From a checkpoint of a small mixture-of-experts model trained on Wikipedia.
Size: 9 layers, width 128, vocabulary 2048, 6.2M parameters.
Experts: 24 experts in each of 8 layers, 1 pick a token, a sigmoid router, a shared expert of 64 neurons.
Below are experts of layer 3 (counted from 0) of a mixture-of-experts language model. Rows are named router (the router's row for the expert), gate (a neuron's input weights, with its number), up (a neuron's input weights, with its number) and show model dimensions 0-127. Each number is 500 + 40 x the weight over its row's rms, rounded and kept within 0 to 999. Numbers have three digits each.
After each expert's rows: "gets" lists some tokens that make up at least twice as much of what it gets as of all text. This comes from a sample of Wikipedia text that the model never trained on. Tokens count by the router's weight.

# expert 20
router:515481534424485502455496510484461482505539462488475523507507481420491472485556565445436535525512568545531469560437533494512527536409437506441485486461505517468486515411501519491503495479572535487428498505481498472539527516446469483493588491467488585485412533479469465448558516549539531585469508532499503552475578417482523496476503530494502527514494540502513440539448490588562546531567
gate5:573470474492516461472548402519521457563517516504543523494527465433439477436429435430499545415474406465428467482477547511536506421549559486486518507485535505502540467479472450465470582555530426462443480495507530573490516494493558460475526509510529492475537495500510503494509528555501517488495520490493499548477525460538457520543524442524523556447547401505446522529454527510432498444483
up5:501492558447535488526415408452570548577505496493511493468482438482452412538540466451529549447500496477508529525473502547517473450526531447498450517492515511569530457398579445581515524495531595474502566465496584438484525506482509545543542480491547526460542482552496496533443541564506531536509521553536551518505554548480471522461494502519485493489484555486493460481496551469460481472527
gets: "ch", "r", "k", "om", "S", "b"

# expert 9
router:487432495462474566472478473509528459547518419461434562571457475457417482447512614474468535431431509529440486498430502494504565436575461478415491478535526496503509461462515549508445517488515457443494476467501443485462567556468486536506512475497525519507453505537537481498520523524457489570520458491450544544553483517490476519425544437423478524505550505469464496466459521516447481503490
gate5:516442480446507485554513628498535460509517562465533506513498463445484470516402543446518534554488524519465489568521511486553504484545425440545471508499516502489538480530573559468498501480549480511476486539541485466560477457394480521455469493473461556513495569563488465513438489544451617482467475451478486544529516522542463545524508489467506474526515479506522494510504530502499477367476
up5:479414572482447555539480475497493648442514453536494488499510534541531519507534482612474491479506429474488499599587471480527505553526510526527510499559424486515488544506543490458495551476462510520480560494508505523505518495511529421545508468474511503512474530483433418458534535501516510480535552467494472481511560524503500456510533538514493546485443491491512461525432427414462575529505
gets: "s", "ad", "x", "ic", "as", "ach"

# expert 5
router:455425501474461496562467464536456507603491440536508501593533485461453483469526531496505509529501478477474505476501471390528573497502535497451477464491523490481532466398486455474555528515543532525428508432518488500445443473455476492522566478472500521498486553546519428505513550529590509486519541548436517518443572481483522506498578443506495472478502574468468522493431474536527520459572
gate5:485523526494511507565462511466523586534567505510472511538504529528478470472423512472504544547478463489476538499480523413487525474530448470524504513597583501529557426516479548507542501496520491501491528591502437565476474398486446478451489464478525526487469553533472495511477523523519546532493543463462534493569459473409430487509513530506503367454564534488508504477560473463450517493560
up5:512582551546493482520424530488475491451514568436494457522507521472548526466505506409533595536487465519535507501475484568518470528544472525496496514463489518461499478597572562515490512579500531509479475452502556476500462425523456505410435506492519496538556539509515555509559536507434479470509505435522509410479512537434506553475494540456514471466419558532527517469496539524433529442509
gets: "\n", "-", "|", "In", "•", "Species"

# expert 2
router:532463479416464537559554475493454456540563445503498467500490568518513469432470580427503514472450541461465588526537521475431542507514557457510491471598563499471532456444506522449542544583566451507452534503515444479504490479487488534467550544495511563542464555505497474509536479575506539493550476486478545504543520514481452576519470512459491475456524509455494496509542517447498513402523
gate5:552447450497500497504475522503562525553477489500448490452475515407383552559512522442520540534475512521540581465480416496479536531448468502462485476473521493522522433517500499419474527473526559487525438503573451480500504449444503548492476529463548507543540499577512504534505458567516467489557436461513518527508516534449473555518442483462512484445531498480525590573506508502528390512502
up5:582506499484499507559494527483579450498538517580512523528487521492582485548454491508512495456505528489514560555508530512497472479453518536537435466616518497518533506475511498450476545498526519444495556534506541534521463449489545511396566549404487530534477520558564514406483446473505544531546499434499526494545494552482527551489468550518471502475408547453499569511521562513506533473449
gets: "\n", "i", "ist", "ign", "port", "ident"

# expert 7
router:509437493510441516495398502519533499539498361504450571532483539544456507519570513477496507553452458526507523543504439463546562447526465491496399493487573520524493479428422531547487479511572489471449491536515466484468523453468577510473492492455481599508463518512522508508505478525516496577445520509501471494479503471494535509458517420425535506474447575492538508463478493475535494512556
gate0:517486524508482506523477592492527447472500543576436491528496473469424531525506485508500476572492466460491502439480467438509537424441462568456450509452496513565468540461483428610488459472492568510514469540536478545500535533507524491524557476388483503503473521562523451456503477486497510481551479531480506503519488429437509522481531447536422453485465534522522446448523437508470585474562
up0:555458563493480515522552449525478445543423529500544446516534502489572462478466559510466465418519538459505504514495503562481457508450545534440592511510450490523473518394507477429527466514496501533461570463518564531503542544504463503487453535594516492477513522448480599515552559487428561486504503484460486497542484436544501479510449524449516599507463475484500539541484463483483498465532
gets: "ation", "ity", "ance", "ary", "ence", "ment"

# expert 10
router:496443487502394511481493542414468383593560472517436543562489521475462474500522538444495525506481535448504481488459484435498541490511475421450506484493520493463546565452527470553497523517491515482477553483507414463466496465479459535497486474484510533435504533531503536401564450473588450515556536459451544478478524489501502505515520445523466476496557481471457474527505492552488539418542
gate16:489523507492401511479465501509519520513474495505486496373487531457495533496578494491497509517440553521475477529489525525508543459506484500407483467475509489499530534524497548535493446491508510520443576598449455520466424511517535559464538534493542529514506448484529544495584591429427501459534462490517486523516539536361540507465533490487486500494487499510493531510490482478558473623465
up16:503568549479427519478577483480543504482469480534466490545538475547479491492478510474469532571547498542583514526531494463539484506505517492495483507452514504444393498472463466436431552439513483449523454460523566554441516505467609427476524482483482464507466529461486468548464515499514448538430435529488509451449534495519516465449439524478507479430440521464553471413489541534547534561511
gets: ",", " (", "),", " \"", ";", " –"

# expert 3
router:504498487500474578509463509457462490604519494470440524563534499494505481509525501430479507502437525452514557477554423450515551482527527450497518509521473521499535466551448547513505528509520524455497516537587482513429472461470486526498549528429491572470483545536569430483490454473513498544570537451445481492517502397520502603470496516518429466489537425469543513497489494506441482395531
gate16:407566515527477437475514534502450491475528507593573426467478510542542425427505564506429498596458469520540480489543543465525490503572490492440475514574467497507544494503529516488523465496472469525516530466496489567501491536506450470430507487410529454501460463451454416448475550437488544484484506544506502513513513464532529486546434445501535482552491467529485482535492436467415499521522
up16:507496477492528509581506486508492561496465456503576563531517518503444523496523530540523495470429455551509505447524461500456496481478527484456500494496532500518479483457511486520538393543525573496407499526505530495576515506529573522480454507519497532528526448530463469422500457552496430485527574541562445489584592516483496486480472479478451591536497525435529520482584503518439547545584
gets: " was", " is", "ly", " as", " be", " were"

# expert 17
router:430459522478505469524565473531494463520505422490436526559512561547470482494550516551442505524450531487499552461517482486488528571514518458443467469523519504479562586519438519461452551476534529483471468499468368441492543510465466523429507522476519565510513521497506497468509492531482511490561483489486485504545597423568456519523505499509434538569480512464455468547416474482525416451510
gate5:480451510466499554473520529566536459524514487535542524470499474510468539505470438509487519472451449485526541419498501518495487561517571539522537529496496517396494451452476436508490537537491457549524497528467457483421479491444512444453501513490558525474524438494387491476497498444476527481632439572523447412495552442500470568510446473474455508543554524514498473527494520550518485443480
up5:516534529510519483547500487525479552495491527483510540487511472521433475426472485492456559559492557471469546437548523532422475512502526519545512500509477510507446456485562565594433457487553503508511485468522521536542499501522535547541512518537493437509426487498461486494559394580498537521462477502410500580472527596536522519441505507530513520472435475469419515542451514470457555499592
gets: "an", "ar", "f", "or", "ing", "ow"

# expert 16
router:444505464400473561486470473454446435530561492489496529559512496513468534416484519481465524445520517487411521505490408514520486576469484469444402480586599504507538484507461461535497497526555495477468544499452451495476537517474546575425504519499488527504502499470504418532518532482506471553497493521420510519461517435518451596546524488475491466516524459431478488484533484520520518462543
gate10:448513551498547526550499471495422445499574482543518449530482564513491429576474472506507504479478399503445462507499493503471484502517499366538521502480500495417506492492486480465503589482526417481536465424543475560463436461499449472502560519486512556466509518512452530500460492455549560497515514486390440535499483467528457472515536494537479433521533491495501479542573482538484527438512
up10:567518500430477442537512515498513495434470508531491504496499511513572466502474562500446492524524530446512465532490510488511547440608528444523532546521511511502461506581562527550479446489501468575450553477486450403517539467596526546521505504487486458484495545489547493592529471489556491449533423464517522529458521434455477506478493491541537527427530502450447483472459589550461474461463
gets: "li", " I", " T", " A", " O", " In"

# expert 22
router:432444480479509536468469470471499444499459422465429522556467529548453540488507588463461569576407539531475533506496486450451506535479485482463455497538519522500551534480508526475557514536502485486484466567515520442458536543511454489485554478451524529540478531481443506490569411500487496562507541512459512516520551447496508533535489488439458480484519408501590464588498486574474485427484
gate5:470485589453482571463463391437483492496492500519441502527473463546519478410490543382487539519494487538493516451502495499371466496494512458445492487516531502471509541513523529419479549499523486571478469518504480495475489455481517529537567526482520503505441458491513504515565467495526514485502395456487476485487447521447463431471528533435535426482509422515552409524475509506528505489499
up5:445497535507528493471407462512461529511555452500587494479542497444567483476460425491511466492559497490536530479474531487529511503526558529545509487430502498496553501580548494514482426529500513428490522467511544542481488466458489463489512512483493440478515505431523463474474553417459624479499505460527542508455476477497569505489575528518540484525407592508452476460435459473530531529579
gets: "d", " of", "ed", "it", " to", ":"

# expert 1
router:498405472469513538458449489532550467515517453476493463554512490458464462510528539524429532464425455508470504466471532489556520463550468457504409484459479526519524473454430526516481552501526538521466483523515464469483546524454505487502534466480582556473492559481570419496516474504507548510582486536502479518481552437519459511463476492540405500549550493473452496563383432509518491413460
gate0:582556480494534502498541492526519473593464421541533463488521505527534496465512515554499513573481481463520535533490476452526471487518543548465528481507572494469536539478435544505436464548512445516526431469445495519536488419504530555471515486518383522559558585488519549522534456481521464456511470458515536439536572488564499521560517510524419473528492508463593562500467469513547532511494
up0:452525442506523513534494489595562445520524534450460489514498534517440408554498430467518511448442480518472523499532412528503490525517517465487537455462504500566525459474447518419524526486495510452452490584474476526527500512397509574450461533531531446461484434558544510448425500492524511466491465515474460416469493550494469539563481492487585469520491474549527467446484472487439462524486
gets: "ver", "t", "en", "ke", "ck", "art"

# expert 23
router:516461439445511561510491440456489506521594463496460485521474544530467457500525542459415509553459530562495499416518508491480527483599442435460455495509539515450531518441510519493498510533507477481483520509548450463414536477479471589459513535466486500530528500550468530493563447579491508534535543513422513493518495418549535539444513513499481490606538526465508500486497531536493483448592
gate5:556512415486541559392473514490521517579566463542559459534538494535429498483520454450402502525530510496532465548472473455461476498547517444446519486508485503524517517499463499467448523458487556523531507578505474461514494513547538539504492517535483501520491495450427534481390529541493514530528377467473480558476540558596472479487534524489513531553436530468488451528496551470509470488501
up5:494453482515477517544401478535458526535513513480545471527501491497411556510559473459578559613539468518484570540487527501478501514519508528477475504431582485506433561467559524471413541433525491500501497540571482529509507448503469488473535482490516524498497545589543544512472452509417404502532495483548514507490537503443459484454499436510530526513542508469463509537494469564479555530567
gets: "y", "ar", "ur", "ri", "or", "sh"

# expert 21
router:531511498496494515483541535550511518509602478506459505503468509549517430449526553481457466447462477462436526524489445440488535504500559421493504483549551521497453458385493609559500468479540517485353422474493456452439473538480452465451562451483464545521483542527482481443540474510507471489500450519443510459448556510480484530530511462451520540510492490494515494481495530500480437469504
gate0:516440442499466464492521429533564481527505517487431463486499440480417507472497553518447478484496529529530529516491428485444518491501518524380523507548584505531535513547491532513460456492547496503480458549513450487494539499483496561449500586501496517512505509566509554500553530567494464486557443455452474476568451437530474491534336482550462513517506473493484520485476561479499457541516
up0:512426540502478468532501530530435467492531532526557518430521506487465469563462505523497508551487488546453547520446458492407505547498510491466531520505566507526523548601527531433446472387518428435477507573457530462513459479474518486514513558452503470524466586567538585498545462440452491488527490430510513455590489503510452531505483467549444464509483557506459488511497460474484473498497
gets: "re", "'", "\n", "duc", "lo", "fe"

# expert 12
router:539473496478501528486466535502514460516494454471479487491473526541431451546514516486470572554525562499444530530527498456395541497497469441496422487573567495522493568508427503507486455462546523436443544511474445479472511493451500540451557488414488519495368566477559466444541523512476465525541459509506516478559510494496477559456460531434442427528488498462485499539505510517536487428468
gate0:442508478479512520543495493556482481464472501517521517551516530496475527505470452551496491474506496521514463433479474508596557523479541486488525490503557477507439522506428461469464544595502422476499481505448480504468451511514466551478496563543504481521489500470526600449491457462504552502472497616488453401494492472601499525408421481498490514526519455529553559504515462548491615529530
up0:554449483534482505530426475495500523511435550610472540477469474493496557461424544513491493518497514431545571491550462505409448524504472544470517517504419496511459505475539467429499521531483500509554489519525466501455541480411574598514482523432500527500570438496463502578527454552516496517513471402498540514569496511433513459518472503480497502487440544508512512547510431458481512467489
gets: "ed", "en", "er", "s", "ing", "te"

# expert 19
router:468426494501438492512438533530546465539491407539494534515527537450472469463487493439496553453485578425475542487488418509464480487450576481483492488563494509456481472509493527518543563477547529516487458551502511458477465476448457505500523535470477558494510594556512481426466454511475491589518510595417482480508493419505512569484520461472480500490497499396487460565505533522478505464550
gate16:473496432513501477438519499439486467520529505466471518536505480419468481489554480470504454467535556495482411492508532500518559529527393478468496492473499511471507494529457516505481541491521474488453432489651410403505440441522430527496524495500524507498527457548556535463516525552522484504495542440527580477513442486479501502508475415485485491445473527524521581578496510532499461427508
up16:503580459508513495503496485571493555512492517495457547492482430418534473538541477520513486472503503486425457413513514497635512485566445451487497506491476496563458487516489538535506641460475505531526541482547495537611469470462527515518452466489505471480514460518522476488503513471510500466529478503570544545428481540445523509413495497473485479462450494533461523510464545476505445575438
gets: " the", " a", " The", " that", " his", " an"